From a checkpoint of a small mixture-of-experts model trained on Wikipedia.
Size: 10 layers, width 384, vocabulary 32768.
Experts: 80 experts in each of 7 layers, 224 ReLU neurons an expert.
Below are experts of layer 4 (counted from 0) of a mixture-of-experts language model. Rows are named router (the router's row for the expert), down (a neuron's output weights, with its number) and show model dimensions 192-239. Each number is 128 + 32 x the weight over its row's rms, rounded and kept within 0 to 255.
After each expert's rows: a language model's description of what the expert responds to. This comes from a sample of Wikipedia text that the model never trained on.

# expert 25
router [179 156 174 126 110 122 169 152 120 148 166 138 133 140 118 127 141  90  97 151 109 168  89  54 148  52 116  73 165 125 155 118 135 159 123 220 131  98 113  95 168 114 137 147 160  63  81 166]
down0 [132 166 149 124 108 106  94 134 143 104 163 102 164 141 143 149 152 100 114 129 206  76  91 103 153 107  92 113 159 146 103 140 145 100 170 170 101  98 152  87 145 130 147 155  80  99 173 148]
down1 [124 150 120  94 104 111 183 188 111 155 176 151  89 107  83  79  88 131 144 124 114 149 216  31  79 133 138 170 119 151  93  74 120 121  84 122 104 120 131 111 119 144 138 132 144 126 132 112]
down2 [143 149 109 132  89 120 150 120  86 128 124 132 111 131 163 100 171 112 117 180 114 112 130 134 168 120 137 113 131 104 135  80  96 165 104 162 111 126 131  92 102  91  96 167  73 143 123 170]
down3 [137 171 112 136  49 109  91 154  97 155 125 154 120 139 214 170 123 109 153  98 136 105 178 124 152 144 167 107 147 193 148 159  73 155 138 117 174 190 167 123 125  99 130 136 139  83 187  80]
down4 [117 120 113 175 146 154 119 133 170  71 140 142 166 105  63  92 121 141  95 113  92 124 143 105 172 152 162 209 135 117  47  83  70 183 104  79 148 133 134 144 155  62 148  72 138 139  84 106]
down5 [ 79 118 104 173 135 128 149 128 131 109  93 164 129 149  71 112  99 186 150  80 125 100 128 143 101 133  88 129 137 115 181 165 141 122  70  79 179 150 134 169 141 100 104 149 157 163  87 204]
down6 [109 152 113 172 116  95 179 163 143 129  93 130 181 118 137  85 108 208 179  98 168 128  87 133 132 161 142 156 101  75 191 140 112 117 163 142 171 110  92  96 125  90 134 113 138 133  72 133]
down7 [149  98  84  83 122  89 104 155  82 145 137 196  80  99 168  92  89 196 103  96  93 115 116  94 106 148  83 115 168 129  87 104 113 155 173  84 130 181 116 175 117 129 136 122 216 157  91 178]
down8 [ 61 145 148 135 176 140 137 117 139 129 125 106 118 163  63 108 135 171 134 159 163 136 151 114 141 151 144 119 138 154 101 126 155  67 167 138  85 121 136 169  81 145 159  91  76 119 128  93]
down9 [ 91 160 153 157 125 158 134 166 191 152 212  87  81 103 161 142  95 169 118 131 138  35 171 128 158 121 162  83 134 124 118  88 159 121 158 146  70 132  99 111 126  94 162 167  95 199 175  70]
Copulas and clause commas. Copular and auxiliary verbs after a subject, plus commas and closing brackets before descriptions: was, is, were, has been, Bukiet-comma.

# expert 26
router [138 120  99 169  95 169 147  72 145 145 134 150  89 122 167 102  55 113 137 120 151 199 165  83  69  88 138 106 105 178 120 132 144 139  99 136 165  70 149 180 167 116  83 159  78 122 150 156]
down0 [111 112 181 126 143  83 109 134 153 121 107 138 143  94  88 172 188 135 143 125 135 122 139 203 142 119 126  96  96 124 110 130 171 132 145 145 132 110  65 117 181 133 140  57 167 166  99 118]
down1 [ 98  91 174 189 144 100  74  84 107 171 129 167 142 116 131 124 126 130 104  89 168 136  67 103  99 102 110 109 119 176 134 141 108 134 123 108 106 133 168 121 143 193 181 125 152 166 121 108]
down2 [111  85 109 100  81 149 147 138 104 135  88  87 165  90  65 163 137 110 109 145 106  93  82 147 136 153 133 102 140 169 160 116 100 105 152 100  71 133 129 113 212 114 156 109 129 157 140  85]
down3 [116  89 164 161  74  77 140  78 189 102 108 165 178  84 102 151  97 144 104 137 166  85  90 156 133 102  87 145  97 118 130 106  85 184  71 133 162 141 140 174 130  88 145 120 136 111  71 151]
down4 [131 145 144  92 140 140 129 133 146 148 149 116 157 124  88 149 153  86 134 114 131 149 135 172 120 103 169 167 130 134 108 156 128 142  85 105 135 145 117 151 110  86  84 130 159 140 104 146]
down5 [141 158 110 164  97 141 105 200 129 129 102  89  99 139 116 143 109 100  94 153 125 157 179 121 138 115 123 146 136 115 148 146 140  99 161 185 127  53 126 118 135  82 100 149  91 113 104 179]
down6 [132  86 164 144  99  88 148 148 145 122  96 164  86 170 134 155 156  61 154  80 137 124  80 166 121 154 154 187 106 153  75 168 119 126 136 137 161 174 128  80 122  85 157 116 151 124 143 121]
down7 [150 116  86 103 119 111 177 172 165 144 130 137 145 159 132 114  89 160 127  82 146  93 108 127  96 176 125 111 139  64  93 125 137 145  90 197 117 116 155 105  58  86 161 132 124 118 128  87]
down8 [138 170 157 103 122  97 126 125 114 126 159 121 100 145 116  94 123 141  82 123 100 141 147  99 170  42  72  63 187 120 121 175 121  76  98  96 132 156  61 121 123 121 123  80 170 141  71 128]
down9 [131 200 108  97 114 133 138 130 132 100 131 133  65 136 117 131 120 126 158 191  75 142 171 120 142 112 169  99 115 109 152 184 114 102 127  97 108 138 193 142 159 134 116  81 118 154 116 123]
Occupations in biographies. Occupation and role nouns in biographical text, such as politician, footballer, actress, professor, plus "born" in disambiguated titles.

# expert 50
router [137 155 114 134  87  90 149 114  87  88 117 196 149 108 154 106  67  95 149  65 195 176 103  86  97 134  88  85  78 108 161 141 196 142 135 188 150  70 163  92 151 143 158  91 161 130  97 165]
down0 [124  99 111 100 180 151 117 109 126 146 109  67  77 164 134 160 111 151 197 116  67 125 123 103 125 121 185 127 109 189 123 130 147 154 178  91 103 178  90 153 148  96 141 114  98  97 151 170]
down1 [131 100 139 153  94 163 140 138  81 191 135  96  92 135 190 112 129 138  95 155 179 145 163 108 149 135 104  52 110  88 190 119  93 131 142 111 151 152 135  87 118 141 160 166 129 103 134 117]
down2 [ 92 140  86 114 106 127 137 115 138  69  99 141 154  66 136 126 137 152 178 149 172 149 114 141 110 120 118 147 144 176 178 137 120 167  98 120 178 154 101  99 120 132  89 103 167 165 107 179]
down3 [155 133 147 184 123 117 130 130 115 137 151 112 127 129 155 136 150 104 132 128 147 155 129  95  99 169 121 136 143 124 113  84 158 130 116 135 108 199 157 146 129  95 129 144 156 161 124 128]
down4 [144 110 173 140 120 149  88 101 123 127 107 119 130  80 157 132 165 142  77  89 129 135 103 105 117  80 148 199 163 140  96 133  87 155 138 177  38  84 142 201 130 117 151  79 135 129 157 151]
down5 [147  96 103  96 115 108 121 105 109  56  60 106 121  69 124 116 143 149  54 118 157 173 161 122 132  78 107 129 136 107 105 115  68 174 178 161  87 130 135 176  34 119 128 147 157 125 150 121]
down6 [130 156  87 112 137 173 118 106 108 161 144 176 144 101  87 130 140 111 191 151  96 142  83 129 134 146 111 120  99 111 103 103 192 131  55 148 189 147 166 109 131 149  76  92 135 107 161 107]
down7 [105 143  88 132 103 212 186  94 146 150 178 113 140  87  85 142  87 162 187 164  89 121 124  92  85 123 124 143 144 104 103 136  77 118 124 124 106 128 168 127 146 152 149 150 145 117 155 165]
down8 [ 76 119 177 155 106 129 127 108  90  78 158 112 111 171 147  96 164  95 129  76 112 168  78 138 131  98 146 155 103  91  90 119 128 137 111 106 101 135 170 146 139 114 153 176 147 122 110 214]
down9 [ 64 118 101 160 158 111 126 105  66 127 183 110 101 136 171 118 138 139 132 110 186 141 120 183 194 142 149 172 144 136 143 143 146  40 144 137 112  57 120  88 166 142 107 169 114 159 110  81]
Dashes and initials. List-starting hyphens, year-range en dashes, and capital initials or word starts after a line break or parenthesis, such as d., c, He, She.

# expert 6
router [134 127 156 166  96  89 194 104 138 118 146 183 156 112 133 137  83 142 112  91 142 185 137 125 115 122 103 137 127  91 201 143 153 172 165 134 144 107 159 167 148 129  96  90 214  74  83 193]
down0 [151 144 104  93  93 138 162  52 148 123 149 139  77 139 140 191 109  90  78 166 230 147 146  82 116 116 128 146 144 118 211 154 107  76 146 139 176  55 157 109  96 134 167 161 125  68 101 109]
down1 [123 160 117  66  73 120 122 103 118 119 132 133  85 146 122 116  86 138  96  92 119  93 126 158 142 119  87 151 175 151 179 200 109  85 129 149 128 104 129 128 132 158 118 154 150 173 103  65]
down2 [112  89  84 187  88 154 115 150  96 114 132 158  88  49 138 141 149 147 124 161 147 163 117 132  74 144 104  54 115 114 179  98 155 135 155 103 141 149 106  98 165 139 146 141  90 179 115 161]
down3 [107 126 172  88 101  77 145 119  77 158 121 125 172  89 136 129 207 127  67 156 112  83  66 144 162 159  99  90 134 116 126 153 116  90 118 138 118 169 112  90 179 140 160 179  76 132  94 104]
down4 [104  89  45 125 123  78 141 158  87 162  92 171 150  85  71  72 126 133 122 155  85 112  60 108 113 152  99  61 125  94 152 139 141 148 124 119 151 178 132  77 164 136 105 150 113  81 112 137]
down5 [112 148 152 193 121 123 122 138 142 173 122 111 196  87  94 102 141 135  73 123  48 168  80 133  89 161 154  68 108 135 188 154 138  94 140 128 132 202  49 122 198 128  99 107 158 120 108 155]
down6 [174 115 156  73 121 184 142 107 187 135 131 158  51  91 147 149 162 122 155 161 106 140  54 127  95 170 118 127 136 176 131 137 112 172  94  77 150  83 133  89 164  74 178 133  92 150 172 141]
down7 [ 90 123 151 116 142  90 162 116 161 152 193 157 142 126 102  67  59 136 132 117 137 167 144 105 113 129  84 101 126 114 166  74 200 162 139 118 180 182  95 169 139 134  59 113 103 129 112 140]
down8 [133 131  96 170 171 117 130 117 100 136 147 137  88 148 127  90 100 154 199 163  91 140  86 133 110 151 106 113 133 125 124 148 107 164 173 175 134 115 155  96 131 111 171 185 152 120 110 162]
down9 [157 177 134 137 163 144 111 146 130 104 109 100  76 112 157  90 130 136 119 123 104 155  88 200  99 120 166 155 107 173 122 135 122  98 154 101 149  79 134  99 117 176 155 144 142  73 163 108]
Subject pronouns and names. Sentence-opening subject pronouns and name starts before a verb, such as he, She, They, It, often before was or had.

# expert 38
router [140  95 118 187 154 140 131 111  34 118 118  87 124  75 106  99 177 136 148 167 114 127  77  92 115 138 179  94  67 117 172 126 108 125 153 123  93 104 155 124 158 123 185 133 138 111  90 189]
down0 [ 98 132 127 142 125  85 149 194 180 132 144 112 119  99 129 150  98 114 147 107 155 106 107 149  91 111 143  92 138 178 139 114  90 130 127 100  83 117 186 142 135 149  73 108 103  99 117 107]
down1 [122 134 164  96 145 123 161 167  90 120 121 148 163 114 151 106 146 161 131 166 153 154 149  75 172 170  77 101 197  53 116 142 156 176 178 131 103 124 109 115  98  97 112  89 122 163 113  88]
down2 [112 124 203 142 137 153 164 188 125 137 145  93 185 115 154  53  95 169  89 107 136 160 110  79 120 131  68 107 143  91 162 119 146 165 123 135 117 147 150 191 135 119  95  93  75  93 137 102]
down3 [ 99 114  86 101 130  65 128 149 100  92 189 136 131  52 129 146  99 118  73 104 176  91 102 142 104 173 174  91 160 106 119 141  98 107  89 160 159 138 115 117 136 121  34  65 136 192  83 137]
down4 [125 142 155 174 186 126 139 137 149 124 133 155 115  96  80 111  85 128 147 152 143 160 105 150  62 120 108 138 178 105 131 154 117 134 153 131 134 186 113  68 167 104 139 147 111 114 154 142]
down5 [131 113 121 127 111 114 112 141 139 119 122 117 109 169 138  94 151 165 102 110 118 169 138 126  80  91 107 182 192 139 122 123 181  97 165 122  78 186 172 120 179 123 116 135 169 117 102 109]
down6 [153  71 179 103 187 115 100 126  77 144 113 162 140 151 152 130 185 161  98 126 106 123 163 191 153 141 123 149 140 107 131  87 120 118 112 136 142 101 148  92 122 152 156 167 152 103 131 141]
down7 [ 77 199 143  87 145 118 110 133 149 113 124 125 140  85 129  65 122  92 154 165 115 134 143 100 156 101 156  78 167 144 139 150  85 109 155 137 139 121 145 124 126 128 170 165 100 182 143  90]
down8 [ 97 147 141 175 150  82 112  74 150  94 176 153 161 120  99 161 127 161 120 119 118 204 126 131  73 155 103 114 193 132  66 131 158 157 113  71 126  92 129 142 163 141 145 156 166 112 160 123]
down9 [137 135 118 111 195 132  92 194  98 136 131 139 124 134 125 130 117  96 168 110 143 185 151  90 151 152 172 143 123 130 100 125  53 141 150 117 132 119  93 190  85 113 117 128  64 182 104 127]
Preposition "of" in names. The word of and similar linkers in proper names and phrases, such as Gulf of, Bank of, University of, de, von.

# expert 9
router [121 143 135 137  86 107 172 149 132 140 133 166 146  97 128  93 116 157 116 108 138  86 112  75 103 115  64  89 116 105 134 171 181 157  99 148 127  87 141 116 182  87 113 147 150  93 122 136]
down0 [ 92 132  78 113 125 111 170 179 116 133 103  81 167 125 119  72 142 154 185 165 120 150 123 166 140 144  76  60 122  59 104 155 117 127  93  94 132 157 162 159 127 116  79 105  56 127 154 121]
down1 [122 157 136  97  72 116 120 150 102 166 118 132 146 150  80 171 103  80  99 129  92 126 149 172 171  92 190 138 159 101 140 144 114  92 135  96 130 140 142 136 145 123 138  79 115  94 131 169]
down2 [107 157 139 151 150 126  47 118 124 125 157 149  99  89  69 154 129 140  91 135 134  58 107 145 153 108 123  72 143 150 125  95 141 161 117 134  95 114 103 158 135  99 113 146 178 117 132 131]
down3 [171 107 174 146  89 128 100  65 105 105 109 123  97  97  98 149 190 117  66  94 195 148 122 144 126  95 134 189 105 141  96 131 135 131 112 101 128 134 153 158 149 150 153 122 155 156  89 138]
down4 [121 126 123 121 106 176  98 171  74  91 138  81 112 145 101  62 174 145 143 119 108  94 134 144 158 157 162 142 119 158 112 126 146 106 130 130  78 149 109  77 148  77 143 179  81 181 140  92]
down5 [ 52  79 172  95 146  81 104 121 197  66 168 147 158 116 140 148 116 132 118  85 144 150 166  57  67  93 110 122 138 142 152 105 148 122 157 123 115 159 122 140 135 142 110 102 102 139 116 123]
down6 [ 81 110 150 131 116 106 138  96 110 152  72 162 119 145 115  87 150 162 190  96  97 148  74 159 184 199  83 135 116 136  93 126 197 146 140 120 135 156 110  56 140 161 167 128 190 149 131 166]
down7 [ 52 149 211 117 127 101  94 166 182 120  83 134  66  59 152 144 155 118 166  94  91 113 110 114 116  77 154 105 128 137  37 167 175 109  96 159 148  70 148 191 117  89 161 121 140 156 121 119]
down8 [139 104 149 147 169 120 120 169 152  98 125  89 162 153  87 128 165 157 161 119 141 147 110 189 146 155 168 135 155 120 112 129 117 118 135 122 106 153 139 104 109 114  95 135 159 129 146 140]
down9 [ 92 108 103 119 124 149 171 121 178 186 117 198 147  91 128 113  82 135 100  94 188  58 124 106 113  40 121 206 108  75 208  72 106 126 143  79 134 155 121 150 121 104 150 150 149 134 135 192]
Table cell separators. The pipe separator between table cells, especially after numbers or percentages in census and results tables; also semicolons and slashes in list-like records.

# expert 33
router [144 135 121 145  87 101 141 122 191 143 122 183  78  79  99 109  88 176  99 106 149 154 116  97  39 119 113 146 137  85  77 106 147 150 142 182 128  92 129 197 152 139  89 107 155  63 158 162]
down0 [116  84 140 164 140 122 125 135 154 181 174 205 104 135 174 136 171 109 129 146 131 110  88  96 133 121  90 148 150 116 131  88 147 154 160 138 124  88 112 108 101 126 133 135 106 126 127 126]
down1 [112  95 123 143 164 193 120 131 126 149 107 177 123 120  75  92 158 171 119 181 135 101 152 140 133 145 104 128 164  99 174 145  66 201 141 108  59 168 110 173 129 138 168 115 119 112 116  66]
down2 [121 141  56 186  47 112 115 154 116 112 124  96 179 145  86  72 117 160 129 105 116 107 156 163 129  72 108 175 122 180 133 184 129 134  99  95  65 147 108 133 109 119 165 147 137  88  88 126]
down3 [147  65 111 107 123 128 131  98 108 131 117 152 113 159 104  80 139 131 101 147 130 148 122 118 124 136 104 171 130  47 125 112 176 108  97 119 159 118 138 117 108 165 127  79 149 135 119 198]
down4 [207 121 106 135 124  68 162 103  88 159 124 121 108 161 146 128 139 137 108 114 144  74 131  78 102 132  90 124 182 128  82  90 201 138 140 132 116 162 102 156 157 131 128 144 114 117 119 130]
down5 [ 97  90 123 128 179 169 148  98 134 163 153 149  72 129 138 151 137  83 143 126 105 131  85 133 102 153 182 140 110 169 131  89 116 124  91 116  70 176 199 166  90 110  84 145  80 176 108  30]
down6 [108 114 131 115 129 109 141 127 159 136 141 170 137 186 122 130 120 155 121 116 139  51 156  58 108 102 158 111 134 160 121 165 103  98 116 151 133 169 112 111 165 139  81 111 134 133 164 115]
down7 [ 83 134 102 127 139 128 101 131 172 103 131 172  95 151 101 119 102  72 122  85  81 142 139 144 143 166 204 179 167 190 141 137 185 108 153 159 102  98  88 156 156 117 108 125 149  68 157 164]
down8 [135 107 139 144 164 137 137 105 125 143 166 120 177 147 157 144 119 161 129 128 166  97 122 110 177 135  99 128 172  85 114 108 109 125  99  92  99 110 148  98 127 179 110 136  97 148 135 145]
down9 [115  63 112 110 100 142 169 138  98 114  81 188 129 115 154 144 131 143 128 102  91 143  40 163 162 178 101 144  79  92  95 162 158 117 158 109 133 145 112 158  53 135 104 124 160 107  99 177]
Determiners before nouns. The, his, their and modifiers like other, local, foreign, American placed before a noun in running prose, often after of, to, for.

# expert 31
router [142 146  75  78 126 102 124  78 139 133 163 151 143 127 130 142  72 136 126  86 137 200  77 103  75  76  57 167  44 107 176 157 180 170  72 232 110  91 137 137 144 173 129 108 161 143 107 149]
down0 [160 192 141 110 110  41 155 199 150  92 165 136 108 121 123 117 197 136 108 108 185 153 190 103  86  91 109 129 140 128 100 125 106  94  99 152 134 140 164 155 104 124  64  94  89 134 135 195]
down1 [127 121 127 146 104 145 116 109 196 127 171 104 131 105 123 121  93 103 106 160 129   9  94 147 183 138 100 141 106 132 158 157 151 131 107 157  76 111 112 115 112 160  88 126 116  91 106  99]
down2 [107  67 105 109 220 136 162  57 143 204 128 166 109 169 123 163  97 139  99 124 156 149 119 188 104 120 100 138 168 171 181 116  49 118  93 107 120 174 115 120  84 163 175 151 161 138 113  88]
down3 [192  76 148 109 172 112  99 122 137 189 136 137  78  99  98 134 145 136 122  62 138 148 136 138 143 115 113 100 100 173 162 185  61 110 132 140  97  91 131  88 120 142 101 139  84 139 150 118]
down4 [169  62  97 113  99 147 128 186 137 131 108 118  44 157 151 137 131  99 180 143 160 109 127 133 128 141  73 103 155 122 120 129 144 147 141 148 127 119 198  94 184 130 143 182 176 117 136  87]
down5 [125 151 112 170 133 130 146 101 135 151  89  79 196 147 195  96  76 108 130 134 112 153 189  92 128 114  85 179 135 158  82 114 123 128  66 170 102  95 166 138  83 113 168 154 138 137 126 127]
down6 [117 155  76 123 163 122  86 185 136  75 147 117 104 156 136 103  75 125  85  86 139 113  90 177 157  92 179  98 164  98  91  91 160  75  97 202  35 153 142  77 101 142 103  80  93 165 194 116]
down7 [174 147  95 129 108 100 105 181 122  62 123 140 135 114 166 135 153 185 124 149 147 105 112  63  92 104 113 107 136 130 169 150  96 130 105 156 153 157 188 140 124 123 132 111 122 144 147 158]
down8 [145  46  95 173 116 170 113 153 219 105 113 124 108 143 105 111 108 128  82 132  92  88  90 169 134 153 163 170 155 108  86 168  92 140 106  74 126 161 178 126  77 119 114 111 132  90 145  84]
down9 [ 92 151 144  94 107 104  77 205 160 200 164 170 107 124 111 129 157 136 125  45 144 158  89 104 155 123 128  87 118 149 138 117  97 134 169 134  85 116 171 128 127 106 120  71  92  82 173  98]
List dashes and naming. Line-initial list dashes and equals signs, and naming words like known as, called, titled, referred, See.

# expert 7
router [124 139 111 180 122 162 152  66 125 182 188 173  39 134 183 143 156 114  68 166 118 200 144 114  96 106  79  64 133  94 168 153 185 150 110 136 141  79 168 160 171 115 115 114 149 156 118 209]
down0 [122  96 152 133  81 113 139 155 161 120  78 120 168 142 137  62 130 203 105  88 170  96  74 133 177  94 152  63 143 126  98 136 160 104 130 102 150 128 167 169 176 156 140 104 129 144  93 124]
down1 [125  92 135 122 152 102  99  95 136 164 148 121 118  55 152  83  52 105 154 151 128  78 117 162  94 156  89 138 141 137 123 132 147 120 111 162 177 164 169  77 148 143 143  99 174  95 106 118]
down2 [148 130 158 122 120  54  95  77  82 161 131 190 137 149 128 124 130 140 139  88 139  99 152 105 143 101 172 179 178 127 142 128 172 163 151 152 123 140 131 162  75 120 173 141 126 251  67  84]
down3 [123  75  63 105  83 112 177 126 137 142 117  35 195 101 108 129  93 158 135 109 200 133 124 130 122 145 187  84 123 125 119 112 111 156 118 137 159 116 102 132 137 111  88 108 146 117 172 123]
down4 [157  89 127  95 179 118 131 167 130 142 143 132 140 108 131 160 142  97  86 156 173 114 119 134 122 134 178 100  95 132 170 180  44  89 192 138 119  79 106 137  70 104 125 122 114  90 182  49]
down5 [177 143 115 115  85 169  99  71  97  92 138 120 162 170 144 152 143 125 137 182 117 107 141  80 194 135 142 176  87 110 133 147 149 147 140  98 138  86 126 126 160 162 146 111 109  96 149 131]
down6 [129 117  89 102 122 164 147 114 108 132 121 169 137  52 119 172 135 115  79 161  83  44  99 168  94 174 100 130 149 176 112 116 112 140 102 113 119  79 118 156 112  92 103 141 140  94 153  66]
down7 [107  95 101 153 131 155 146 106 176 116 140 161 171 129 141  80 136 143 125 110 177 149  90  95  78 136 172  44  98 146 122 122 160  82 170 154 110 113 147 176 132 129  97 149  87 161 175 130]
down8 [ 86 179 193 133 155 149 145 134 167 164 127 135 108 135 102 105  97 115 139 139  83 142 150 100  94 103 108  97  54 149  97 135  93  65 126 142 122 186 168  88  92 142 173 114  99 219 155 149]
down9 [146 138 141 134 178 115 157 175 154 125  92 124 131 102  89 163 120 118 143 115 115 143 111 137 161 178 176 135 140 143 104 133 168 108 184 131  94 126  70 131 116 162 121 161 118 216 116  76]
Nations, groups, social nouns. Plural nouns and country names for peoples, forces and society after of/the, such as countries, women, police, border, Montenegro.

# expert 5
router [135 133 107 128 123 127 150  46 150 152 179 161  90  41 104  80  77 121  79 132 151 175 114  45  74  98  68 154  69 161  78 153 158 108  96 175 162  47 132 156 112 114 153 142 125 114  81 156]
down0 [154 104  95 129 162 160 146  83 130 199 161 102  92 115 108 157  65 111 143 107 139  54 135 171  26 157 119 138 107 154 145 120 158 122 122 138 100  81 136  84  77 149 115 172 148 158 133  87]
down1 [150 126 187 176 137 110  81 128 178 127  96 116 172 153 105 106 173 107 160 133 137 174 179  92 143  90 164 113 145 127 134 108 118 171 147  86 171 143 147 117 147  95 108  81 161 125 119 106]
down2 [144 121  85  85 132  83 178  66 144 230 193  93 113 127 148 100 156 134 129 136 138 137 119 116  53 113 143 148 143 156  79 136 134 106 101 123  64 118 117 118 102 154 145 106  84 167 108 113]
down3 [205 156  80 168 151 152 191 160 143 142 103 149 131 126 151 104 125 131 134 154 139  88 110 132 102  90 145  94 175  87 136 114  74 116  89 120  94  87 184 128 134 112 134 107 122 126 125 115]
down4 [150  97  76  95 195 111 182 114 119  82 149 159 126 110 120  86  89  96 159  99 147 140 143  90 143 161 121 141 124 187  62 128 155 153 165  79 185 114 111  69 148 119 136 140 147 127 104 187]
down5 [131 171 109 107  84 138 184 170 126  79 145 119 141 139 108 163 134 115 121  71 109 147 148 152 140 137  62 124 107 111  99 190 127 103 105 167 106 145 145 113 173 127 117  70 115 121 133 162]
down6 [102 174 106 140 124 109 115 149 166  88 112 153 141 102 177 108 140 115  97 121 204 129 143 154 132 129  95  77 113  91 194 185  60 174  91 117 141 186 115 183 131 182 106 125  95 126  77  96]
down7 [212 110 119 114 144 140 200 127  77  78 105 138 137  85 118 123 220 144 141 133 169 149 133 118 124 135 160 119 148  90  72 106 136 150  85 113  76  92 123  78 148  91 152 121 127 160 186 146]
down8 [102 111 111 168 181 119  95 140 171  87 165  81 131 111 113 140 174 142  89 195 115 108 134 140 154 173 126 123  90 196 101 135 139 156 134  76 137 193 156  72 169 112  92 173 139  78 152 113]
down9 [111 124 126 140 148 147 152 186  97 171 152 130 133 103 138 118 159  94 112 145 163  52 103 144 103 156 155  97 105 194  81 162 104 137  95  85 144  92  93 126 107 128 100 113 154 137 105 118]
Headings and parentheses. Closing == or === of section headings and opening parentheses after names or titles, as in ==Electoral history== and (born 18 October 1943).

# expert 18
router [126 105 116 129  90  95 138 137 145 142 118 153  89 132  97 101 107 137 120 126 158 130  77  87 112 104 113 132  98 118 104 157 155 126 108 164 124  87 124 179 169 166 108  87 186  72 130 148]
down0 [160 107 192 114 118 107  92 124 105 135  72 127  87 123 162 130 133 166 143 107 121 174 166 214 172 128 123 187 113 179 121 129 166  95 119 146 150 149 124 116 108 200 132  85 122 119 101  66]
down1 [ 85 131 143 138 155 179 126 119 116  82 130 135  59 149 146 135 156 134 137 112  59 141 108 180 189 145 136 120 130  89 127 192 183 128 172  61 105  55 162 121 190 132 114 107 130 118 123  68]
down2 [172 141 156 107 125  85 159  88 121 185 122 137 146 123 139 165 172 156 113 105 119 114 123 186 122 161 150 136 126 118 163  93 103 104 139 148 183 129  39 120 122 144 109 113  84  97 137  94]
down3 [148 123 121  80  81 103 117  56 128 164  94  94 125 181 138 113 114 176 173 170 142 140 146 171 163  71 137 159 158 116 107 177 127 154  65 108  74  77 120  96 167  70 139 161 106 107 165  86]
down4 [113  91  95 140 147 101  88 112 117 131  79 107 126 115  62  60 154 164 175  90 136 170 158  91 122 127 121 139 157 169 121 156 100 170 144 121 108 110  86 176 176 198 150 109 145 163 155 141]
down5 [139 140 130 125 111 141 106 105 136 108 135 122  90  61 117 140 156  89 135 191 148   0 116  83 182 111 131 163 133  94 155  73 163 130 117 127 110 149 188 106 135 131 162 121 125 116 106 130]
down6 [183 117 172 153 171 174 110 113 148  95 122  80 101 146  77 129 131 126 164 121 101 114 149 140 145 120  95 120 120 104 102 141 164 132 149  83  97 127 110 105 178  81 148 143 174 114  91 120]
down7 [123 115 153 102  94  88  91  92  92 147 125 158 126 128 130 155 119 134 130 160 163 123 214 139 147  81 110 186 187 138 166 151  85 123 130 176 159  86 110 128 171 144 104 119 192 115 169  64]
down8 [150 196 175  28 131  51 129 153 108  97 195 167 145 124 102 151 132 131 133 139 161 139 106 101 144 166 146  99 124 140 111 139 144 155 110 149  99 120 209  75 107 134 161  70 138 134 113 117]
down9 [138 150  63 140 153 194 122 133 157 167 178 150 129 114 174 106 137 184 219 132 102 114 144 101 128 105 120 149  85  43  99 156 144 209 102 143  95 110 113 131 138 107 141 142 134  91 117 129]
Sentence-ending punctuation. Periods, colons, semicolons and ')' closing sentences or citation years, plus US state and city names like York, Texas, California.

# expert 58
router [193 128 160 131  83  86 183 127 134 111 152 135  73 140 110 113  91 105  86  80 155 177  99 106  80 113 109 107  91 119 123 106 184 136 153 108 139  64 119 182 175 131  78  98 168 120 106 170]
down0 [ 83 144 153 114  93 190 112 148 111 110 130 113 110 155 142 117 126 130 140 114 124  92  98 121 135 107 119 105 148  99 150  85 132 134 118 131 147  92 183 126 139 118  89 135 158 126 104 119]
down1 [131 121  91 190 151  71 109  92 127 175  97 163 113  91 187 119 175 162  98 192 115  86 175  70  98  55  80 159 130 114 162 123 119 157 105 141 143 187  95 135  91 103 125 180 154 118 140  93]
down2 [ 80 163 137 126 141 139  98 141  77 107  88 160 152  61  87  68 149 134 138 168 120 156 143  70 164 111  56 112 200 131 118 141 139 190 132 116 139 113 135 162 131 212  89  77 138  86  69 106]
down3 [162 134 102 145 160  98 105  83 138 144 145 185 157 118 122  78 133 173 100 194 141 119 103 105 124  93  57 169 120  93 173 151 148 142  89 170 137 200  82 114  98 115  90 136 205 150 133 111]
down4 [123 159 128 113  89 144 168 136 112 116 139 104 131 134 145 116 219 141  81 107 118 106 132 119 132 131  70  98 147 118 186 122 142 162 182  77 135 122  98 143 154 156 134 116 137 155  99 118]
down5 [130  72 102 159 156 157  63  96 127 105 164 149 125 116 202 118 145 105 149  97  97  43 144 138 168 129 131  94 133 166 163 141 100 121  76 128 141 185 143 143  49  74 151 185 159 106  65  97]
down6 [107 116 103 103  89  98 176  87 154 194 136 114 107 124  87 169 112 134  78 143 120 141 100 138 135 119 137 122  83 174 106 120 120 102 104 131 107 153 109 104 131 115  90  62 129 125 106 187]
down7 [ 98 127 159 116 101 143 148 172 147 123 108 117 131 150 108  84 133 104 127 146  84 102 132  67  99 119 144 108 174 100 164 117 102 121  79 131 124 139 217 158 147 172 200  85 158 181 136 162]
down8 [151 179 115 142 108 183 153  83 126 130 129  90 196 128 127  76 145 132 124 126 149 138  74 130 139 144 125 131 142 142 156 137 167  69  89 137 102 130 134 155 181 128  47  70 108 166 155 143]
down9 [199 136 133 120 186 119 102  85 164 115 154 171 151 108 116 141 112 159 127 105 146 117 147 129 155 108 134 131  88 183 124 118 180 117  97 191  95 178 141 128 140 142  88 141 147 133 139  72]
Preposition in. The preposition in, also during, within, throughout, and the article following it, such as farmer in Carp, in the 1630s.